{
  "num_hidden_layers": 8,
  "hidden_act": "squared_relu",
  "moe_layers": [0, 1, 2, 3, 4, 5, 6, 7],
  "normalize_top_k": true,
  "routed_scale": 1.0,
  "tie_word_embeddings": false,
  "learning_rate": 0.0058,
  "max_steps": 6820
}
Below are experts of layer 4 (counted from 0) of a mixture-of-experts language model. Rows are named router (the router's row for the expert), down (a neuron's output weights, with its number) and show model dimensions 192-255. Each number is 128 + 32 x the weight over its row's rms, rounded and kept within 0 to 255. Numbers have three digits each.
After each expert's rows: "raises" lists some tokens whose logits its average output raises strongly, later layers aside. This comes from a sample of Wikipedia text that the model never trained on.

# expert 4
router:192143112127141144152149155165121138126126166149124142139154156130129140105119118140128175212048095077187102166169119105101144072158128123179127147123186159088070163154082179101104171081142102
down0:100145124144205162090185162130086103139145145085129078136109094159147083129075055138141142121115149144157139123133163225166111099113140124168114179139144115162114110107085102153171111154143124
down1:120093177070121172094126127125131150097109178128150111140163184120137102098147108167084100092152115151130105100141123150130050158158104134120195143074100111140166145105180181096180115173161124
down2:160135109085196135122104057178142099168168142098105100126124120136153094117138051094122114160143086172134130139172125151121097179138121161137103191105137133098134104079138128128120121115120183
down3:105118109160132139097113074208166159124140101182135095162116154114142125121137154154094169108182126195187130168146112158070139142165128212137143090089139139111057178165163125116162158158177145
down4:137150128070109100102147119152130129094121117148113091187147150147096174101101098148177152192124138117164081119132161187102100162159129120112102156112148124155105149105081112177136078120138102
down5:089108159109136153101102112126130176119175137152086156103105125104135121125122085198149122155129108101139116166090129135094177100108163132164111108081137085116081096135174103127158122180183160
down6:158177100171158102097070122169135171111140159124179123110099063185122082119107046113094140117156132109124086090147128089131102189132154190128101125157186075154135058124116162123132132094123163
down7:141158089131162098088120153109136146174071082142129120110149046070157125045088106090070155162088118144160146090138127175108091133117156113124106143151063151140144111113138088121115193132066120
down8:157121064184174157089137173146183121123174179126090129135063081184115179123139148182143148119138118130101150072116084117146175106103143137071141136124113135055215084117120189151140111172136125
raises: " The", "it", "act", " This"

# expert 50
router:202110098137138134106127116131160111150080156130098188136165133137149151090164118176176123130077116138159159130154066138127133097140100118173109152181157120087150166155150142082103127113192121
down0:113131127109090122128140098130100152162071135125157122083164113149147148131075131132157188179123139136111133165110105112160089132185111088097143105174162146094142127145131090171107118168186160
down1:071125142161148173125172146137173139146138101125135172132144110125162138144075124101137064121149108117104177141108116121123190166123163098123157167107173076126104100133117134152134105159174066
down2:153142143156156166102155130159151103099127156113090077114074101150077108109099096101109156134121098145104085126115168052198119168142162181166121217119094130173122154140154140159142101139092170
down3:093116081132150131152137132140090139118120145065149132185114101111087059118085139179128086094117123137112105079092140099148142103109131108110170156134103099109085145102110115083109113115141109
down4:109107107157100118107123100131116092108153115128096122113083145148166137167123069129189190101125115111060095168139116124109116115088117099084052179172115071147121151160154158143126172105191132
down5:172093128058142096142202106185149133120042100129101120154148144113171161186170118172166144088118162139136146168130066097163148117155124143146111110130132154126141127102098151145167134136170093
down6:134177143143123119080134112062054123100056142164106123125124145097119054169172102114100131121140080143106132152095159094131111140103162136113084127122106071205123130153117177092154109241098186
down7:135126129124102147144074121126143112106070109097150142159148105127124106107183098108090145141113158106142159071157187101205129079151150127135154134136139109115086130139144089053094217120220054
down8:165133158113148111171119198128086101079123113087150105149097155140075125114118141098089120124117124089121185130136152190089116145083136100207104108119122170150063175181141142176092143105116089
raises: "ee", "ay", "ed"

# expert 36
router:163127089173128162181185153120145131146109171142142151089128118145095160108107103133150143161057135093165117147128108158151179066178058115142110139126154155066153165155103125156094170152158122
down0:088119101128081159149103142146184165104059077149099147143138123170146163097122119074141153110107191086132135179147157105089136155084083165107108144074117207105100097138140115100146162223110168
down1:111127135109140147147164117139145181126155076141154144139150101115097124126150065131184147087122169158183158141157131147102106161158132097105158068130086125128206078163142122113149132138149159
down2:147185072086176141124190155112184169159139169182123098110143152157166125175091124180121118128120161075169123082135083106225129160081114153160163074175115122100145129111128116141128096162169066
down3:121126171101114059109118214153113139112137162161140105205132147173107082171133147112142072117139092129076117169183085094134128179109104092114079132102162101139089100104177100106117115098104151
down4:112122159114131106143158104163121074087118147155111096138131137116142069120087149163146138158144113167104079148178101180132093139112124133097129120141113148130160138081153119216131160145114116
down5:156139135084087080113153075089122123107155142120131100111091180106099133115107177100157159131161117107091209102171077143139121153091167201106076137102105120119113143124075144092159173108100119
down6:125085158146137148104113171165176138136177151152066113072183170130144085096164122099145182131139107127173202142091142131130139142176150125106117136113100134154068181129104178102123093117015085
down7:123148135178182143098108170098132188127175148094114144095122142134136103093150117172135103133113184119108158178093140156118077181078114112170082114118137107158089099104164180055103168143103075
down8:180088114130110112120081115177223123125123115089109128097167127124086114093148137128165122149160203132124139136180150139103115149155103167092059218085074164138166131122136114148121096086145122
raises: " as", " the", " in"

# expert 27
router:133086058141127123118154166140127161149103159076160144142192109151137109149149103163180190132113158109135098128161136169072148121087092114160060125128188091128123155149080146106070154120166108
down0:104116173130106118162152117152143166078186155091188142111098108125055096064065177112166142091097117120172126096147077135125177152082098110157131149122125160077138191103061148148166123120112063
down1:147163144108153123135110123063122126085110166182157137133098161151139122182131080148130176105159168095136103119123147104135140131109148177127151147070096154130119112068146103128077164151141131
down2:150111135143094101127064097110096134143128135145132125112100137169151157126162163148076093173162171160108125142130126142177096156091157139117167121100115146125170149106141177144209158103077084
down3:157160193174176088136124150157087105111100175103130103131126133107145146125117111135139137192148168129136113102133121112142116083140138131181111118156161074081142112163144132109141155148109146
down4:130155118118131172062139114070127119123204120154145098079105137164138123130135139121083069112073177152112154173129086077101169083104141103131148114068087087111135161154113095147113087163079116
down5:123074141216079119092121096108143099152196107081140170097135130094117108115107121104151115091187151126134110146128119154108103120116124107154143094180101141101152110152166153105101116119134109
down6:162116173108144181144191208119150146107132156128143099038108148132106129109117121092113176097151149158135192152089114080139127075137119150116160119111081188063106152159119122123140153163037109
down7:096154126099109173167084124101214108104121146141096065113150085150089165129153158151118131116166109187120113113110055116139155133175162161102130143069110155094091187110168138110166148063161120
down8:142142072148136161135168142185150058153106141139109164202171154177114161152157164103086149108165131132167159111146156100099128147197107102069136128127216104158147117109124082145133131141107091
raises: "ts", "rid", "os"

# expert 31
router:154087085122128115136131175180196153173076167123109161137124093109184185152108160232150151136144120107107129222164138167095174093122090083156063129130152164112069141113108143125094131129152161
down0:119146152135088072153113096062093139100051148135159128184131099137098086093098190113196127168091118147097141061155117153125083126121101085120112151182140148127153155133118152155097149127118128
down1:107170044109134060165076098091092120115157054104105166152112162142108117122080145109072109110108105120099106098142075101134148194122181092110097139102158080123133174083149104092126154108160118
down2:173089149126083102116147078149122154123044109134101162144100115162113070125149116086126149100115116161144134149169115092137126083077157208135111190144109131143148174119092076131161129201101032
down3:171116156136043129171182099064081109116207195146154128091135166165188130069144180108131090214157116124219129127080056125126108097175092088148148137187169138111139142124106146066175146132096113
down4:147119149104166173120096089147110125121129163170037095146143141204148081133132176159063105119115139120064159083066135144092191151077083166096184132169069120104162080149112122154114110130172100
down5:188049173063086125151108151133107133188154133160067098102106127115090183177139159151199143166114125159161107097101100096183135134109120072115156145097132173124103085108175145138139140113098092
down6:173116097126190140153147108133161115142154165144138098119110095165196099123071108176110127124180103125151106084125093077152117153090141180088099172184127116104140152098134112148141122150130071
down7:122096116172120124157113127111109162081112166119114131134080101104136096163100155190136161124124219171179104110134081083158155099138138101114138160176148179096134183152089110101144150139134113
down8:150124093192140126164109131104139120177134141132166127134090061073142116137201108131152151122128107113092060087163128110085100156139132099149119108146095134145133176158152164172157148205056061
raises: "al", "ible", "ce"

# expert 60
router:182098095092164133167149159159106114090110125103110141140133145129149151149095087092100118126129151133137157158143127129096154113173089134114091120156173146047145181122068167109080123139136123
down0:091124128139112134072158136116112153119140142148172096175154140111158113117139141084102177110149091151070194137110092123083104098121127126146115147081120187181123125171176176099121111022106142
down1:135142122165145108224140152179118143127161168090092106200160114121092093129078113157107083152109181124099122074168098119137186105146132134104141090104171101090143148145122119196101150153064193
down2:137132088121150172097125136182129128179158124142138112100129159135142100172099100108149102128116102120119074145139122107148109134126123118102188067113127117110155047102103118130146107075100080
down3:156147103100092165183101085164116141102116115137093054080143163094121087085168119130128150121093133111148179185182176126113107155121118153113130103095182117101100091102121123104079157147144125
down4:149129131160113116132139093183121124094173136096166157126139129176088141132095160127165143131132104058123137135114092146137140064143112114094105105073111160151152085139111096112147132136092151
down5:119110114095102178132173105123158126141182078116140051116117081131142082097118149167137135171139108142142083104165161088103157209079163131099118128148148108101114157139136100115138114119132199
down6:125135145122075059160098190162089119142118138148108118173087123152195165081123123197123098090105109161115190128138082092156119110176101130147187122068143134116168096109132137188139109148127145
down7:175149134122113157126098138155190183101168109118120124166119127174109145080100131074158140089113152158129116121149113069087138122061068119118046157134152102157125150150099147072133110153122128
down8:070137144162094113116103150155193124080070129177155108096076099133196111098140128130152174047143087100113057169105182163146127153118118145043159147099105208115155180134100138092123104166163097
raises: "est", "ized", "en", "em"

# expert 5
router:090139121135127148151116117147164119129111102121125157076131138119106150125125169159142159198139183083134095159176095168082134134155082105174053104124121138066135180103096147064102171104189129
down0:122210111124108193151148135140127105103149105142124100152171120123085111160113093084137130136112116117102124094139149108197082122142088119168118151158109183085121182138119154177139102078139086
down1:165117100089094106140146118141142128144169125111116153127120160128090187090089151173167097133134094135120160223117118134133133087094123079071189151111123100151121071116093134172169081082159173
down2:117119132091101109090105131150131088152203166150056121140134149059160094158154125209117115196084030136121123133132102086063173126126128096107185124086134212151123160120088104152159133108132150
down3:161178153093152145124125136142122118093121136145099119123158129154200167160129046109099119168103039113121129109120130139149127125117131145123090099133103135120181123109123078110182137164117148
down4:130161135136115124163097084146150102111098138144175072124152111140125206103170114123187041153111098108111096134143089111135129092072122065191136135159116080153121096114095101138163132166086146
down5:089133141135105139085150159159110124130064063075122116163118143117106161140182104128082088132079128125120235146126123109158154147109165161122109072131134113127130083149081131144107076097138090
down6:121104155138126111201179107115148091103117183132100153112154141075105144130100101103144097120177134162138111143148115166087179051101182134099071151118133148089161193041199134113142161127082153
down7:138159095097130096183110171170151109100127093149143085126155098060150122164173110144155124139119132111153149050128205121116091100119127163121172124144124160084126162149166165146110107105132169
down8:144082027119084088116100108088093127107135131114157107093097165120131097105197131109139130120172139175152127075168144102124104058124139086173089179109127133112101117089139123170139138134134165
raises: "i", "er", "ific", "ag"

# expert 44
router:147138091154120135148131184144129137146097200080183198114135161090130175125101142123186156153143136087139106151147100144095168112140126111154077083135160176122150166165126134099083177162135096
down0:113105086145202166125115179077104093123140111139135094085113140116169180187148121146130131135119130084157115082161094090141144114100127134108154191104145096126108142120110190163127074177122130
down1:086100182125118088126088132117107164146097171084177143103156103070181146107124081105152149120104073140138136142138128175098122171128136141152079120214165092218115077076140073140137134080188126
down2:103168110157128151103115145149130124117142190106121133150172071199144057106060114114100114159123187100131088167093085147069092095150140165142123114193109145102078151112135152120115158124119142
down3:120106100166092145156154211148129163112129133140149126119161131187094110097109116178114138112144131165148108156104131157163071162159093156115117155063144100109155131127128149170072098144102091
down4:158153134110117092123144187098078164043143121140075136152126159106089099156183123151114130164100173165116114169143138129116075127080138110102116168140149152093112149150185062146149109133169072
down5:113155110078098105159155133122103080124142094108065132055103136154098039174087107106149161138106191155188158114053117079084092112094172160115156116169104155123086106130137136104166107093213133
down6:163112130120118130166197115144060108163106088109143091078119134089065166130164147150094113103108125106123087102171119050150105164074119098119114090108114141122158145099113119102156174190120169
down7:113109169129162183113105165109108151191151117103099135096161103094102135090110173161210170140134143108147177152097137112115071094111128102079121156083178169138091135120091111123176196104136143
down8:104182169103166127151146058093126167077124147128140142064129127120141124139136113108127130121148103136109099127177112139123186138202101133096136110163115083111156096088143141112142113124116152
raises: "icated", " than", "ically"

# expert 10
router:172119071152093120181141183106072147114106136095124133144163091135099148103135199162192116178120121146129095135183126142135126095150071079124099084146187141115111138112097114092102198136165120
down0:124131134194142113091126123113156100101099083123122159124124182115113126115147113176165156131116122194149177139092126132145118135124126151139064154155196086127109122054152123120111103093048134
down1:110143092121151117102101156167096108132102173098125099181096107096154144146154139110162137147127087129172176125101113135139123111135124166131151154102166161111111089211064082175096093093117104
down2:138174173137105113155117108075081144162097121073205152167158112140110130096113179134195118163124133182115083196027141155170111146094123093114122131136145123127166079141121106120074171123111137
down3:113055143147112104137132102159141140106107110142217159153090142059162127114151121129116109095164142136120160115110097133108116163101200093154155164160096144131135105139086152098203151127152197
down4:164120133094106138069106148153101169085150152126143114143158136135122162076171128154147146150100067141136097135094140149119095107221134126104147144113128102167107165114157145156138168202151175
down5:124116076090143097142178110145087157126093161164111104200113128114086149107130150088119144089199136167130197120135065138166157077134095136125068114091078115142157108148110153126126119103140113
down6:121100172079116154144161106090113134102150124114091151056116103165136191108118173134111164131142194094130149126100131075131138100137151157103128224132121141113125190132143131171109186157116124
down7:100160090201095153155109136178172137084096140151111172134114103125072154129193196168092135105184136137096116124201185120174102134110096116156133158114111154126148156106121104106176152096108132
down8:160119105138140117199096141127182115134156154141141072172074115095122116061073163108100104125094132185117130181129122128129126099123086129125152107083013141125168101107123159170172119115129063
raises: "in", "as", "an"

# expert 40
router:213129113097095140126163170185069168083110157129141131108166120160115176105162170135175144180086101055163108109162149120090158130128105151159138136156132116123116189184133137153152119118179081
down0:140211104181080079145146122129030130153099105187174136104157107102207113108111112105118107172115148130162136141143151116152086094127123128105134151180098087164158149136118110149137109132135105
down1:150110108134155107103142095174189166168094185120169131119083086142168118156129145180139108064125097157108103132138129158117161090151109115111129216159115133190120134089065130046148069078181108
down2:140124154113175120162146098078125096168094143143151160105095181122159161132141143185116154133134120139155119203080112178142169069110132088137124132151176161120140133094148096143127136150125116
down3:159155113135128176146153081119143096154213126104216107111150109118075165143123151094144141179126188115191149137088144129129168099122110159148141098095183188106219127085077054153124127141173177
down4:198120109169089160114174179082152130129173187124120119103141191088111107106144113112130084145167178117076137109152132088174145118105117133119176147201077055123156096090163097165149118176179127
down5:178113163162137130152200117099164220156134147186127082181135134129131099131147122104119112169138118115137085117144120088134167094090140133175113100126096199102141065164124108144177155083096101
down6:125134189100128133052091111118074124114071139169064130109131109070134121131120116131098142140096101130086126169185107139144124179123147170151172128097102112207210137129136157152188117140121155
down7:205131131110167088113141070161189170148134185099056155142152113140102142118105118123075070071113154072093107144098154114105138125136110175135160067105138178150107149213117101102107121144142149
down8:149098112139155085128143102069119133152109058117143171113125157058177101113092161160135200161104157081153089116137129172151176099161155106140108055152112109071090117150076092119154138103166153
raises: "erv", "ade", "ace", "able"

# expert 29
router:153141077154166151173160102158163136097056100117140152110165095117122186116098134162115166152091088060163054137103105138102139138091104183165119105142152159144111156142141120145114158142185089
down0:184140119136154094142215134124134114169107108081131128085119070106114132123119115144117094131015220142133057123101136102124176159077167120124145152164066146116161196058117097104109107180156128
down1:155124082155131086175105123129169169096124135091158065120091155130129125108161152060153101140085112124133155106151126114134121142135114129107173121092115122178117099122110128105113095047089124
down2:150120179092128107093130084192157133125152173116159214091169131114096137087095085148128136125116114103116139115081118088129119150185142144089137096051193134150129195124074133178088103119171152
down3:156140139189128114130080114148154149143119085129100130101133125132189120106157115108087150103114102112123134112158168095180159096136132171121194179158104125083114114186145083137130138139139164
down4:180157088102080152149157093132139096133088126141108125112128116126112163090114161159158147131131211146111156098116144048128108158120132086131048090135119190078175186148160186147072183082149088
down5:076142151137144105103140123146147145102077084130098100109111085106197103131138183086121125188208150113165120164115171113119102066135139149104069175121125157190132083133177126101106117080089194
down6:163120115130143135206142141154133119138098111133121121201121080127062098149066122088101141117212132126129140098107112166126153109191110180166139073175108164132110148133176166181133078147162127
down7:121100122129156098156112112201151106122101167114134187162176167132114073098117150097170149101088202139158137135198167106153093130174124125132126171159147086114099084145143108163133148176111096
down8:197097141147127169134187090139098123187113092086103172095072062071128063115098106109098151163114139156161154086113060133147131094132113098067116152155133090162081117142115169168109140154171091
raises: "o", "w", "ing", "ant"

# expert 59
router:152124139114093144148201159154123157173132144083152148103160143121106156127096154135110146177095098101147122170195114092100152123174105169116119120161144147081090131171121135114098172083161094
down0:102108090175140112141088131147129176100140094160088099132132115141118144138143107117144108154168097100155118096115098129114098068108130174126144112091172150138180143116163112097151050114125184
down1:065144136082102121110153105149173140164149149147130123130045103125154122136095143115105143108137110082154114110118071169057112157116074125155126142139184118193134121128115148143058186139102100
down2:142157117169158122085166092146134060129083132133155161187153142079147127133070087122111142178149110138146164103109173114097137145108140142021154137119100120093153080113099106164175224133148212
down3:114091133129159127084128159155132082165139166123130132138151147141127105129130112140117084107123112129113129186208100167137107149140167096108145050123102137118119137124168105189156158187097160
down4:129120161144144104099126164104070146111119099113169130172089119165119150111159170108110117137111124098054130131064108204092162164164177116145122176093138165138088074050134120130097151125170130
down5:175117084134065190079105140150113112124122040098212151063144108203102068141124183136105061084127136147061114124089149123131147185104120151105143114108123119146102106127083089105119124109124190
down6:118149144149145192103164171138085107100202137156131113138097125168127156109102142107086100144099121121186142114118130179174147167111162153057112117122158166149122140107132103111121071146141135
down7:111118132112098141104118105138100053125138098093129139136095167125161207080090110157106144116147112128131177149171133074107148138108146092135043094160153188126109111128122104092125096091133140
down8:146152130142189098102194156080105124132146123146180138143090133141158131153107114078083145175148125131170146137085127077126108130096157165143113122112084206125153097160099122129072142131144115
raises: " The", " the", " and"

# expert 30
router:174097134157120106168151146121123154157129128070177144134140126114176149103126140172148131139082135114142106162165101129090166081142124112161106146125148145112106128107088175090044119177172105
down0:104109122135134044152135126155175104135129138179132134106162203170099066105133137144156168102085101132116066146143130089156134109140128189108179066096144135079186108082142170173094172086149178
down1:189126133124172079176109097125160109097046169134092106154077170175109133124132155141165065153138126121120169111183159110186149105169153082165082119116114144101124101145082110129147134111116097
down2:128125157144096159126175156123096138143082106091159108116159157135142148133127154130157091150090070110171172167112183137089104168144104062124127080116051152174145153118137089101134073131113103
down3:155108158130151129145071124164201126109151040082101181167087121134146184095119112145069130102182130116082104103111130150127150157139158107151153112171132172109128165123141187109171133110143115
down4:126123089093154160165073096207117084158171094070118111160170088130129094092134083157105146165127174144149094131082169138101110111102168096048128140166135066132111154179145093123182143177184155
down5:152160112150126084172092163091128097164115103090191130126147143132027125143125203123147119205153181088094138166124184121136122088084129084087136123184103166066173109150129185122082147096216110
down6:123170121088152095097149075129137116083141109174086141129188116161136197176186149108122055090158134072164168151109151125148107112127132152091081125087136142122131108144080153041081137172145139
down7:169147099142169109082123155110105123154092143121154108130142173081119127152104109179128127133132130213092163127123123070151091082070148184088054125100124076113200140105130095181156190111105089
down8:191138106114109167139171076172131132084076126105120128151163159132153138141202121174154095153168149136104143132136137180201152149157107122105096083092066123075133093134146133146122123117188132
raises: " and", ",", "ing", " or", " of", " the"

# expert 21
router:150130095120088193126144131149100150144124138152081157101146158101170188182116080131100143155105127075195137148186134188053149074188083058174124102144167150146143165130096131122107135176168148
down0:112164120134121109191125065170118160113105124133071082141111115122055141133149165154169159099125127151141120124165130140146038121097148182101121108150074116130167139148135101134131114146131134
down1:117116133118119105174087180157121096101125084118033113089133148160115059174106137097107104078140093079161131046109075102132100138096114086124053166116101153144142092112112155123064171127181145
down2:098076112091116139078070108100097156129141134148173177133147070127101070163061123141102139109100155117085176125136131123133097150156111140175112156148154122135111164107184096181145061150153106
down3:155167192119102073121133126189116147143100107096100165162123095149149119126114137179103109126122104156178093079185130116190177116126174124137195092117153105128093130155042158149115090106158170
down4:150096142136235156141094173135148090134109112123136134158152089105150103099171151178146121116118123144117151102134113166148148154123090121129114157166058111075129107122082060139130063133113223
down5:106136079124137124094131121085144135121130181126066125121146094110100080103130147080177135122121134201084109082100114071107153101149145124145136131144131121116101168120154138134123148199095149
down6:114106130165071137069106153157136135158209123058086110102142132121128144121086121130106144157106168112169127093106102088088169095154083173129152113082125173175078125162098066047115088097158147
down7:124139103082150142159148155124136153143138108121088122112086160118139152155106166109119176144122127107116084116118179130071100098152159122103103114117130123095068185160163133098069164076118137
down8:137119157121109124070205139119140089144092102148118083143166194073148145151156178142087094127099183111032131150165109122131137133106177085101161079178069158190107159114163155167101151146185146
raises: "ive", "y", "air", "ab", "an", "iv"

# expert 54
router:175102089130071102174175133155135147107127111070122178119111117105176159119128154139120139130097081104173079191164101184064174145181130150169096141149157134145164191174099104048112104090174175
down0:100133160165112200082062188149123113133150090088084127126133134083163132151166095128110136056067074149176078090117067185114155157093116164119136142101080125150131136139155108153095125148072033
down1:133111145152139107112177177162158149108150120131084169091128140182186136170137113139170176150098054141078112138152149219166137175124115118114129163094154109102126102144158114110103044102084085
down2:137111078066122064094107108083150101126120180160108158114108105109177140193155122056169064115198064122108172107074087140118075116127106185137145160090103034074157093141177147168171064103094091
down3:130068154145104107139106127120075101195054148094136169189147110171124125109139155149112148149134136145129155164119079113100084178126135141077094114136151148079192130076162130102134101117095127
down4:099168094156124184136109155093155091111139191107102104131135121139139102100186180162108145045112135127130085084166075155161193070115148126114126089089159141082078138155056146133105121068135108
down5:165181148172145122150142086186175158152134125100106150142185140131135105134091155138097126056070143129122136069058089127111149137166124130123159130137123124152102115187123115122115091175109135
down6:130134153089130168135108115128065173085095139109104113156106087101081124173137098083129090081133129118146158072141157073149156166101116144091165088135098112170113136106119101155119140133148132
down7:175128140114109114152159158170110120102114086120190136117112075103115135102138179144084139125181152127089127134176156122081096144129119182101156131168134136158196194142156162102133112143166098
down8:100186178111185083089112111090139150195149125133121082086152116113160106183141135163165103153145119126123109145048122108067113119128106126150091128130181082076112118122117078161154145144144106
raises: "ts", "ics", "et", "ing", "ic"

# expert 2
router:155142082154106139130158109127102147121098136057129186132152172176130149094086128165171109146123119104158066147132137145107126104143059123161141145104193106104115145199080112081094163114162149
down0:137135140125082159172112141134083095145099114114158093126176121086207121111135106098128171146155126162147164106151102069147071147123135143113117110137131093181101156117145132087167136110136198
down1:146103184148093140120142153149169147125096124162122130066087132111197063099125081139142111132123131124118172167111133195127083103149130138085091129117142170095151139129112155130118071143130090
down2:094111096126111057098125114123153111151092126141095160115107143136147124169099093134121142157142135101162109179152107181110172114130184125163200074108045122124087087100153100133142186116127112
down3:146115127113126120110115122130082098165133132055088138056149187150133158130168174091156076155129079102129145079077127121109127116104128140148089182157111140167126066128114129169160160118104143
down4:154067144074145084129116212086157164124113128063100133150128159132150061116105150139081066096088174129154150144133096142080101126145178185167161124104170103147102118088113116130168103119093142
down5:174100130136114134131113101019136096120121147116101038159075102166115127123106129114067167060102118153130155097113106120117138075114127087150109094129182104146092107115095161173115149121169179
down6:094078085145054160130085150099102129161179152150089115147130157111147104171130131178181120119172091128101095135156148120146113114138151127129154086145146111168103116142148157132119118086171103
down7:136117172136148151170124154111082127100141119038138163149115101096137108123193136121148187131136129121075157134105109084171099137148123115097166150145093104096091113125134154156114146136112118
down8:197089109167132115134154102113163168122174155074060105149115114127148110065060138175172143083135149157157117146096126158115121094105107159131121115124136111084160113091168103103188146192168142
raises: " of", ",", " in", ".", " and", " for"

# expert 61
router:132106092091116141169164168145103103093112206068094172080140127119175138138126184127173169165091163072203165159165127181128156066148148080132114113150148193111086144130088129099085131117172097
down0:147111137120105152153133157125129148084116090113104085095161118141140134113201132161126140042124108094100127102089125140117158148122126154120093139134108082126161095065139174172114184143121125
down1:129163125140085164151135111165125145114148104134047109125156086158126151154160041083074117101192089118125134160096148119126165101087136181128108147083126109069171125079078119101139133199155147
down2:103114127119085175149119158127199105078137153139132132177131102128130148097139181156133066124157131031074195123093161191156077080137128130116107162174109063120085109109158115134168183138079153
down3:118118132180108155119109090181109118117133097135111177159111157087096064182120101214157100115077130200116158188098096115167131131128113179194122131173100141138115196126189145107157135121045120
down4:133161101131055118127140218157134151141111120118117119143067145159104146096130117076129084115181180163106158119100134080130104082144119081129106160126140112108111134120163086093157053151139153
down5:167107161135111103079133149099128074161081132100132081189211130174149221151134120139175133097109158100105106093129148093119152128124143158151044134129136153169121124131142100098133128125157123
down6:147162111106147146123109152088153114138137152160161128206090138112090113124114158205124089125152136055107191167101103113137110224133148206118212109119098182122145084094187174120149199091123090
down7:158150132198190184102134155150134085118144114176127092092083203146122121130094137169094139125136078160137119146140109118153064141141147118097129062122106130126139096056100152164129155138214117
down8:092158210170195163168090140086152060132084114081113149140116106151182150090124135177123174128097139104154133131157169055157076055150150121144117102061120126185168218122022134112084116194149162
raises: "ger", "ece", "re", "er"

# expert 49
router:177144095125106107148149121099133117109110180126169108111173097158128172097104106143112171161111119081180090130162113146114125122161155128179126111145178124080093171178062180113061152107133131
down0:150144188118141113088159145132141107185144158142072147146090149138118133145134114106068123165124159169130122141076150124122114189094133134100086141104108174125119092138158149071156121187152157
down1:159138102114138157120150083150144134132096085050118159133174056120170147148174138105150153108131153118176166149129053132193121116088182139070085122128149166117098142135100211162083181112160088
down2:105094107179145113099121125151191105169106114126150114138112093131142109098102153064136146128160134155187142161095097089178134148153044075109154140145142078126103134085165138122152065133103125
down3:205181143120172150136149102162100063104134140159090050093072146136091127136181111156157124136080106075179172112149130132169135152071134147146129163080160098124128096152057156130131162116138140
down4:155141173122130106169150098049090125118126073102087161141116134193135191146096102115094135083101125128148182122103152051117093115152111126102138134109146149145076107117168173144089191179112167
down5:139110147045141102164127129129082144136148119141128181134093094145110094089159165120173113159159128152106088116069158094129091051118093065159135129110125113094136121173154110088127150148117184
down6:132108085123100147132083160085095093178094132123153159102134118147117101126130142107120188097069035107154160153129175158054099146123154109126120153140189121084150127137129176086139108119128124
down7:138148100111137150123143070153078115163165110193104099186131136051129143155138154090117113131165137066134162116146142103150076157189098099126129111112124122105094079176162094145165158140170182
down8:157112152130112125119092100135129165195114151114133103155176151105166125131151115084110127156114151102149145141080126077140134190095126084139122137104120109169194129097131110070143114110151171
raises: "196", "194", "200", "201", "5", "197"

# expert 12
router:221147108141107090188129155132124185132074181126144130142143128175117212107144111184136155143079145090161078164176108163126190114181110128128135114147182109123123194147107151115090142089127083
down0:068126110118147153100109132169126096097158047155135164078182108105094101115129107092133125166135135088096137140058139154094167103060165065139150126100132104088160120085140166138110151134105171
down1:103128153152141081134107198113070074159123123097103116134078149145077119189140119075175175136167163152158155111179117157107108123164152118120092170138113076172124076067129123162136182120102183
down2:051102123069095149120106181119109150089087127141120114164171126103176082162126145092147096107085173159160099084082197105164123130127184119096151123105096081118146123098139158130084162128128145
down3:164146141077092127094142098116104075112128086065100137103072082161139175176157096129134102184114177138161131087088198118131073177102125139150172169064171160128091113125106091136153165115194072
down4:132091175145149138141085083160181075132168176151123123141157131070079142124159091099192098137182154100122118150120156161129156162163188123112149123093125129130118135132100141083112159116094124
down5:138136158157175168154143143118095093087149154128113170072192135114113150061164080163108089156136129059064153129195164125134120134165163146117159155051087103189108104077128200148106128140099136
down6:067107065061132127115109106133155167051108146142169177129116079157085115135184155117141084157060105108072135120159108149111127163115153132065148121184137141176121088156148161131136113109117134
down7:121101138102133099114094128183082123080139132146077127113059096077115137080123107123112160123209131111150113136105110083158078175179135134188129151171070111090097143101145119130154165101119116
down8:160089199130128203155168147150141086093162126143135151182131099142150102229155105158072133136120131092102137195130107164159116094146143130128148125106082097166089116131141092122104148132097142
raises: ",", ".\n\n", "id"